From a checkpoint of a small mixture-of-experts model trained on Wikipedia.
Size: 12 layers, vocabulary 4096, 37M parameters.
Experts: 48 experts in each of 12 layers, 64 clamped SwiGLU neurons an expert, 2 picks a token, a softmax router, a shared expert of 128 neurons.
Training: a variant of Adam for the experts, 5078 steps.
Below are experts of layer 6 (counted from 0) of a mixture-of-experts language model. Rows are named gate (a neuron's input weights, with its number), up (a neuron's input weights, with its number) and show model dimensions 0-255. Each number is 50 + 10 x the weight over its row's rms, rounded and kept within 0 to 99.
Before each expert's rows: a language model's description of what the expert responds to; "mostly gets" lists some tokens that are sent to it at least half of the time. This comes from a sample of Wikipedia text that the model never trained on.

# expert 0
What it handles: Name-initial word pieces. Opening pieces of personal and place names after a first name, mostly capital letters or short stems such as Ag, Wil, Bul.
mostly gets: " con", " Don", " Ag", " Wil", " Hol", " poss"
gate1:45 55 55 51 56 63 62 41 55 48 25 38 50 32 54 42 57 49 40 49 42 59 50 50 54 64 46 49 49 67 57 46 62 54 71 62 68 42 62 51 40 63 44 56 51 49 51 45 23 60 47 59 33 53 62 50 72 57 67 47 49 53 46 44 28 50 46 54 65 46 50 42 62 52 56 56 44 64 50 37 35 41 45 56 59 40 40 53 38 53 42 59 44 54 57 38 65 59 63 70 55 54 49 52 25 51 62 50 45 47 42 51 44 49 46 48 53 33 53 65 50 38 38 61 46 58 48 60 37 44 57 48 77 31 51 62 62 23 60 53 60 56 49 43 49 53 35 33 45 42 53 51 46 30 49 59 50 46 38 49 52 38 56 36 29 63 45 57 60 38 38 36 47 67 61 51 53 46 52 60 46 70 53 51 44 50 47 65 58 38 55 57 58 39 37 64 48 47 73 60 56 50 34 50 45 42 44 57 42 65 46 43 51 52 44 62 47 68 46 51 55 67 30 37 46 43 61 56 66 43 43 54 55 41 60 60 48 63 46 50 41 37 28 56 59 60 39 61 47 51 50 63 55 60 33 65
up1:48 62 64 53 82 58 51 41 42 50 54 47 40 39 47 43 48 40 54 56 38 35 60 42 44 64 34 55 43 63 59 61 62 41 46 60 48 44 55 61 43 41 60 34 49 48 52 46 32 40 60 56 49 67 61 55 54 56 53 60 55 65 39 44 46 62 50 54 49 71 62 37 57 72 46 76 47 50 37 43 41 56 50 45 43 39 43 36 53 47 59 63 55 73 50 56 44 52 55 52 67 48 48 47 44 62 73 46 42 48 49 46 47 63 37 46 54 51 54 45 31 34 34 59 59 33 56 56 51 58 57 65 65 28 58 61 48 32 45 40 41 60 58 53 44 54 39 38 40 46 62 48 40 42 53 54 62 44 47 57 38 30 38 56 37 51 53 36 56 38 32 44 51 47 62 53 47 45 48 65 44 55 48 51 58 51 40 51 59 40 51 59 70 44 51 46 47 63 60 72 66 50 55 42 38 56 35 50 47 65 52 37 64 56 44 54 45 51 37 61 62 55 42 55 67 42 67 53 52 38 43 66 47 33 75 36 46 43 24 51 43 40 43 46 59 61 37 46 47 60 39 54 53 55 43 52

# expert 43
What it handles: Person and group nouns. Nouns for roles, relatives and groups, often completing a word, like member, son, wife, group, survey(or), ag(ent), school.
mostly gets: " member", " group", " father", " brother", " daughter", " members"
gate0:55 60 48 43 40 62 42 40 48 62 61 50 38 51 65 71 48 38 66 57 44 60 63 48 46 52 48 48 60 44 53 38 47 44 69 49 30 43 51 52 57 54 53 48 65 28 56 60 44 54 59 46 39 51 56 47 45 47 42 52 49 62 42 53 60 55 30 36 63 58 49 46 63 42 61 54 45 40 52 35 41 49 47 45 61 48 66 47 39 63 33 65 67 33 47 46 45 49 50 51 52 49 70 58 45 61 56 69 62 34 63 71 49 45 56 38 67 57 59 35 62 51 47 69 44 36 46 59 47 50 45 45 52 62 46 64 46 51 33 59 39 42 72 48 45 37 37 55 49 51 52 43 61 55 44 32 59 45 50 63 31 59 56 60 43 40 83 49 48 45 59 41 49 58 33 75 41 44 52 36 47 41 50 56 35 63 53 44 48 41 55 52 50 43 51 46 33 40 71 38 49 59 50 44 53 69 29 47 64 59 60 54 49 53 59 52 36 49 61 45 56 45 58 69 36 60 48 52 46 49 51 76 45 27 44 43 59 58 40 46 45 53 52 49 37 45 50 54 50 71 57 50 44 57 60 37
up0:57 54 71 34 33 55 46 28 52 49 52 49 45 63 53 40 55 54 55 49 49 53 51 41 47 56 54 41 54 50 75 53 51 40 72 54 49 49 54 65 55 49 46 56 52 21 60 63 47 35 51 39 34 45 65 39 43 43 50 46 41 67 49 46 68 58 39 47 63 51 47 51 39 38 61 36 40 47 50 30 36 52 52 50 58 52 64 47 36 59 35 64 42 53 55 66 46 42 47 48 64 55 57 63 60 68 48 61 60 57 60 73 20 45 77 48 54 46 53 46 55 48 49 63 63 46 45 39 49 47 39 51 37 70 47 61 53 34 41 47 59 44 56 35 46 43 63 46 50 52 60 47 47 44 47 52 61 51 45 57 39 59 68 67 30 57 56 50 45 31 55 51 32 58 41 75 38 57 50 44 42 48 47 48 40 44 64 53 46 65 57 59 41 53 48 44 33 35 52 52 49 55 59 46 65 52 54 45 45 41 57 53 55 56 62 46 47 45 52 35 64 32 65 59 52 55 40 54 47 50 41 49 47 29 33 51 57 63 57 44 57 54 36 49 40 47 50 54 66 60 32 60 43 51 75 34

# expert 1
What it handles: Country and place names. Final word or last piece of country and region names after a city or "United", such as France, States, Gre-ece, South Africa.
mostly gets: " France", " Italy", " Germany", " Australia", " States", " China"
gate0:35 62 37 55 64 41 70 53 58 58 43 44 65 40 54 30 64 40 47 40 61 49 54 53 46 38 37 44 37 45 42 56 50 40 46 37 47 51 39 63 53 47 49 61 37 65 54 51 55 51 58 53 35 60 54 46 38 31 31 60 49 52 51 58 48 52 31 43 49 67 37 52 43 45 48 66 59 49 58 52 42 46 44 32 53 50 46 41 33 42 58 57 52 63 42 55 44 51 50 65 47 42 55 45 33 61 58 53 36 44 51 44 70 62 38 45 49 56 44 33 34 43 47 52 46 50 36 48 44 45 63 40 72 53 47 44 47 52 47 63 41 63 57 47 62 58 58 42 75 39 59 35 40 35 21 50 59 77 40 46 46 58 80 43 34 54 68 41 51 62 49 64 61 46 55 36 49 55 37 39 62 50 49 32 54 47 41 34 54 52 54 37 47 46 44 58 41 52 58 39 72 46 51 48 28 43 42 36 61 66 37 52 55 41 50 49 56 47 56 62 56 43 41 57 43 65 46 46 58 40 56 49 59 43 60 31 42 51 40 56 48 43 47 39 51 50 57 59 58 55 19 49 48 57 57 49
up0:28 57 47 47 69 40 55 70 40 33 44 76 50 46 53 32 49 38 35 44 57 55 52 62 52 40 51 51 30 40 50 57 48 49 50 44 53 68 39 61 54 46 43 62 42 65 63 65 56 54 48 48 54 47 38 41 47 34 37 55 61 40 57 48 52 38 44 59 48 62 44 52 29 59 42 64 51 57 58 44 50 48 39 38 72 45 41 21 48 30 62 51 56 66 66 66 43 54 58 60 44 62 60 47 54 58 59 41 47 60 47 64 71 47 39 46 56 50 41 41 45 39 34 38 50 22 53 51 41 54 60 49 66 43 53 48 69 49 71 48 45 54 50 44 67 56 47 52 52 49 58 61 47 42 50 51 55 50 53 36 40 56 65 49 36 61 40 48 46 48 48 44 54 40 50 48 49 60 42 45 51 52 69 31 54 66 49 43 44 48 67 41 45 54 49 55 42 52 50 29 77 45 45 57 29 33 48 31 35 52 54 27 42 41 58 41 52 49 51 54 68 42 48 51 56 44 50 51 60 42 45 40 56 50 52 62 31 56 40 46 49 46 46 46 68 53 56 54 58 66 40 65 41 55 58 41

# expert 47
What it handles: Middle syllables of names. Inner word pieces in names and technical terms, such as Fat-im-id, genic-ul-ate, Ab-raham, especially in biology taxonomy and history.
mostly gets: " char", " exper", " Lat", " Del", " Ol", " Sir"
gate0:45 47 62 51 59 44 49 57 49 51 37 54 47 52 59 50 77 45 58 47 48 51 52 59 57 21 59 61 62 35 39 26 57 44 46 72 54 58 53 58 54 37 38 47 48 53 46 57 59 52 59 50 37 50 52 31 55 46 43 59 41 50 38 52 34 56 49 34 52 62 47 48 44 37 42 60 60 43 55 48 42 52 45 40 58 44 61 40 46 58 50 54 54 54 36 38 39 49 54 41 32 48 59 61 43 49 47 49 38 45 51 59 53 38 58 58 70 37 40 53 40 69 51 74 58 58 62 65 36 59 41 30 63 53 37 46 49 46 67 43 40 50 76 55 46 50 60 54 64 44 27 59 63 51 51 57 40 47 37 53 48 63 50 63 52 35 65 52 45 59 46 32 56 45 33 48 60 41 44 41 56 45 43 49 74 43 35 45 52 36 39 53 55 44 47 55 41 71 52 32 39 62 53 50 42 35 45 52 25 45 47 43 41 46 35 40 56 41 61 38 42 63 48 37 62 57 44 59 43 42 41 49 51 55 56 48 62 61 34 67 57 74 53 56 77 48 48 58 29 49 53 48 52 56 36 48
up0:48 43 47 45 52 49 50 55 57 56 36 61 41 52 46 67 50 51 52 65 47 51 40 44 43 49 60 51 36 47 44 39 39 53 42 72 40 55 45 61 43 28 49 64 45 38 43 49 64 59 52 35 56 37 36 48 48 57 58 63 39 40 40 63 37 53 63 57 51 36 39 50 39 49 73 56 58 45 43 45 36 38 44 38 37 68 50 52 59 41 37 57 50 57 51 55 49 52 50 29 40 49 50 68 37 28 47 51 42 45 51 48 58 47 61 41 45 43 49 45 50 61 41 64 70 46 64 71 36 39 53 45 48 57 42 54 35 59 49 51 46 56 72 55 63 63 42 39 45 42 39 58 66 46 46 55 40 50 36 49 65 55 55 69 48 61 43 64 44 53 54 41 48 60 34 42 56 39 43 30 50 47 62 69 45 50 59 52 39 45 45 65 53 33 54 46 57 20 38 37 62 52 42 43 50 48 68 24 44 38 54 42 38 34 33 40 48 57 50 65 34 63 42 48 50 55 48 48 68 52 43 48 53 32 44 53 57 46 52 50 36 63 57 43 54 36 48 31 52 46 53 47 42 34 27 65

# expert 39
What it handles: Time and place prepositions. "in", "on", "In" before dates and places, as in "in 2014" and "On July 24", and place-name pieces like Angeles, Paris.
mostly gets: " until", "BC", " Angeles", "TV", "In", " Paris"
gate1:37 38 78 47 46 43 52 60 68 52 49 35 67 35 56 69 52 43 39 68 41 53 58 63 47 55 61 59 31 53 72 29 57 53 68 37 50 30 51 50 39 40 60 68 45 54 54 47 42 55 49 46 39 49 57 56 54 40 54 50 53 42 60 53 48 61 61 56 36 45 67 48 47 53 74 49 59 34 47 53 56 44 42 32 47 59 50 53 53 55 55 42 67 48 35 55 49 51 48 45 45 44 60 41 58 45 71 39 53 57 63 50 62 71 56 62 48 47 37 48 37 44 54 66 40 55 38 60 61 36 53 42 63 71 44 31 45 44 54 50 47 62 37 62 50 50 49 44 61 56 43 37 63 58 47 50 52 42 45 58 51 55 64 23 35 51 64 43 28 65 62 45 57 51 45 53 59 55 38 44 52 46 43 53 45 61 59 40 55 37 65 39 46 50 34 66 36 47 54 60 39 45 49 33 51 65 61 53 65 43 62 52 52 48 56 37 29 37 40 52 57 51 49 48 43 48 44 30 38 51 41 47 67 34 51 60 39 40 59 36 54 58 56 52 59 39 55 41 42 56 32 41 55 51 42 41
up1:41 56 73 57 57 45 46 64 65 42 57 35 46 45 50 63 43 33 49 47 44 43 56 55 45 57 62 53 41 61 64 34 49 63 56 37 51 51 47 56 40 39 55 75 49 62 69 50 50 66 54 58 38 28 54 62 49 54 39 51 59 52 60 45 61 57 56 54 42 56 60 51 48 43 65 58 49 28 44 57 52 36 51 27 51 65 58 59 39 57 44 51 49 45 38 45 38 46 63 45 49 43 45 40 61 43 70 52 51 57 69 60 66 74 53 56 42 49 31 53 49 39 58 52 45 61 40 59 57 44 38 42 38 83 49 34 33 49 39 56 57 59 44 50 40 40 42 50 43 53 44 28 49 42 51 47 49 38 59 57 55 48 61 25 42 54 59 35 32 59 50 64 69 52 42 49 58 63 53 58 61 58 49 53 33 67 59 49 61 40 56 45 49 55 30 73 39 43 57 46 52 56 53 43 55 44 57 59 56 49 54 48 48 52 65 41 28 41 54 52 58 51 52 43 48 44 45 29 51 43 34 45 67 35 46 66 34 31 58 37 49 50 55 46 54 40 52 41 48 37 48 41 57 59 46 45

# expert 23
What it handles: Initial letters of words. Single first letters or short starts of words after a space, such as S(afe), f(inger), res(onance), gu(est), Ch(allenge), often in tables.
mostly gets: " s", " res", " f", " gu", " ev", "-s"
gate1:51 50 44 53 62 31 51 47 51 38 63 50 44 45 69 71 47 41 49 59 34 44 55 52 69 41 43 55 51 46 40 44 49 40 58 35 66 33 50 47 48 63 25 35 53 49 45 61 52 58 51 19 63 40 70 52 52 66 37 31 55 54 55 60 54 20 37 43 45 61 41 63 48 46 63 46 54 51 51 62 39 58 46 44 43 63 63 40 52 33 44 57 45 31 52 64 61 51 40 56 38 47 56 56 40 48 41 47 64 72 62 55 51 40 68 41 51 41 54 61 62 53 47 62 32 53 65 42 37 57 53 44 30 60 49 65 56 45 34 39 60 43 54 58 38 55 54 49 57 55 49 45 52 39 48 38 48 44 47 46 35 53 56 56 43 59 55 33 46 36 47 44 49 48 54 49 57 62 46 41 62 57 51 53 39 60 66 53 65 58 52 60 42 48 56 60 33 39 30 37 32 51 60 35 43 60 63 47 52 52 45 71 50 39 36 48 56 31 58 48 42 44 38 60 35 42 52 62 52 42 52 59 37 49 48 50 47 54 66 43 57 70 42 36 51 57 64 43 44 50 73 51 57 56 49 48
up1:46 46 53 52 48 35 66 43 56 49 51 59 43 25 50 53 42 51 44 41 59 61 56 58 63 30 41 46 50 37 43 59 53 40 57 56 73 50 57 45 47 46 45 37 51 62 43 68 60 50 42 36 62 56 72 54 53 50 52 42 69 49 48 56 40 32 41 62 48 61 54 69 52 47 61 55 30 50 45 55 45 47 47 51 55 55 52 44 40 25 45 45 54 41 67 69 55 62 53 43 43 44 56 76 37 53 49 33 47 67 58 68 41 55 55 40 51 45 52 56 55 44 57 68 42 41 58 52 29 51 39 50 52 61 40 54 67 45 40 43 58 52 64 53 55 59 59 54 62 48 52 35 45 48 47 40 56 54 54 55 45 43 52 61 43 40 40 43 48 36 55 46 37 55 55 48 68 64 46 57 64 66 47 58 52 27 58 52 36 51 47 44 49 47 53 60 29 49 35 47 49 68 56 35 30 48 53 52 56 36 47 62 42 52 48 34 53 46 66 43 40 35 28 48 39 34 65 65 54 25 65 51 47 58 31 57 44 63 69 48 42 63 47 50 39 59 64 49 55 39 55 69 52 63 63 47

# expert 7
What it handles: Relational prepositions and auxiliaries. Mostly "of" after a noun, plus from, between, across, than, and have/has/had before "been", as in "the Wreck of the".
mostly gets: " have", " between", " has", " had", " spec", " across"
gate1:32 43 62 62 52 67 60 53 47 38 49 30 61 44 67 63 45 31 48 53 57 32 58 74 52 49 44 48 48 46 45 45 48 40 45 29 51 65 41 67 74 45 46 54 57 60 54 50 42 52 49 52 39 50 51 48 47 46 45 42 39 48 39 60 54 49 60 38 56 55 43 44 45 63 47 52 73 62 43 38 52 39 46 78 44 56 38 69 47 50 47 71 44 52 37 44 48 69 67 58 59 46 69 67 43 47 49 39 56 37 51 47 47 37 63 49 53 37 48 44 29 50 50 56 36 65 46 53 61 41 46 39 62 37 62 48 55 38 47 51 54 49 53 49 46 36 32 65 46 64 50 47 38 30 41 37 47 46 55 27 70 52 59 47 46 62 40 48 59 47 53 61 67 54 41 55 35 58 57 42 44 61 57 32 67 51 57 42 31 45 50 49 53 53 47 60 51 58 52 42 48 46 54 38 45 52 61 44 73 48 50 71 58 34 64 55 40 66 74 54 55 40 44 71 53 57 54 50 57 47 56 43 45 45 51 50 56 54 52 38 32 40 54 53 69 45 55 59 46 43 45 44 36 58 62 43
up1:37 40 45 52 46 51 45 50 38 32 48 38 39 38 57 71 51 53 64 48 44 57 52 52 35 64 60 50 60 64 49 29 30 57 44 47 48 57 37 66 58 39 46 49 50 60 56 43 49 67 56 50 54 42 57 64 48 45 50 45 46 40 51 51 45 62 51 26 33 60 40 51 60 57 44 66 61 50 39 47 51 46 72 70 43 34 39 55 70 53 55 66 53 36 45 50 41 60 55 46 68 52 60 55 43 64 35 45 73 16 59 48 49 40 59 54 60 47 42 54 55 52 45 47 42 59 60 58 54 40 26 45 53 41 50 31 67 67 57 57 43 50 39 38 44 45 31 45 56 48 50 54 32 47 52 54 28 51 61 50 65 46 34 58 49 51 57 46 52 53 55 59 60 53 69 33 46 54 48 29 37 45 63 49 33 48 56 49 47 46 49 40 47 62 52 53 48 40 45 31 61 31 65 45 52 35 54 37 59 52 40 69 43 44 54 61 48 58 50 56 47 54 54 47 53 44 39 55 66 35 63 52 43 49 51 61 55 48 70 40 48 54 60 48 65 40 43 54 29 46 50 36 44 38 59 39

# expert 5
What it handles: Surname endings. Final pieces of personal surnames and name-like words, such as -son, -berg, -fer, -ton, Jones, Williams, Smith.
mostly gets: " Jones", " Williams", "berg", "son", " Smith", "bury"
gate1:42 36 60 39 44 43 52 49 57 26 48 62 46 52 46 29 65 57 33 42 40 46 59 50 59 43 48 44 41 52 52 50 46 41 52 46 47 50 60 54 68 48 53 29 50 53 47 75 37 40 42 58 52 30 56 36 60 53 54 50 56 43 46 55 49 61 38 53 43 45 61 52 38 48 39 37 42 39 43 46 31 52 51 43 57 47 50 30 55 59 50 59 47 56 37 46 72 49 56 50 29 43 72 55 53 63 45 41 55 50 84 57 52 63 45 41 64 53 61 28 40 58 57 45 57 61 56 67 50 57 69 26 48 50 48 57 43 57 70 22 62 52 45 43 66 52 45 64 49 43 37 62 45 52 58 51 58 53 41 49 55 53 37 63 66 54 54 59 63 54 51 49 46 57 38 50 54 31 56 40 56 67 53 62 48 73 47 60 63 42 69 44 48 59 51 40 40 46 54 72 55 65 57 45 63 45 48 60 48 60 59 61 41 38 61 55 47 57 57 29 63 49 45 64 48 48 64 58 50 54 53 40 53 51 59 59 55 36 51 68 47 48 45 35 61 66 67 44 56 63 49 58 43 46 46 53
up1:54 54 62 51 35 49 50 49 69 43 59 40 42 30 53 48 62 41 38 49 42 40 46 63 51 29 51 36 41 52 39 51 54 46 52 46 51 49 64 64 50 53 40 47 51 53 44 54 35 45 51 48 43 24 59 50 43 62 61 47 56 49 37 54 50 65 34 65 51 53 47 53 55 47 59 52 38 55 37 45 46 41 57 46 30 58 56 47 42 47 41 54 52 42 42 43 54 45 46 54 47 33 68 53 67 54 46 54 70 56 70 59 47 48 41 45 68 52 56 42 50 59 49 54 37 45 47 65 65 34 57 49 59 82 47 64 59 47 52 39 48 37 60 39 51 62 48 47 35 32 27 50 46 62 48 43 44 52 44 60 59 36 45 56 59 30 42 67 62 34 58 46 46 54 34 48 70 32 52 41 49 63 72 56 50 52 34 73 47 40 65 47 35 54 40 57 48 47 58 50 39 49 43 26 51 51 65 43 61 52 73 61 52 46 51 48 39 65 58 59 45 53 48 66 47 80 54 47 49 56 55 71 52 35 47 61 56 49 60 60 40 56 57 59 46 71 46 60 50 66 54 42 39 48 55 54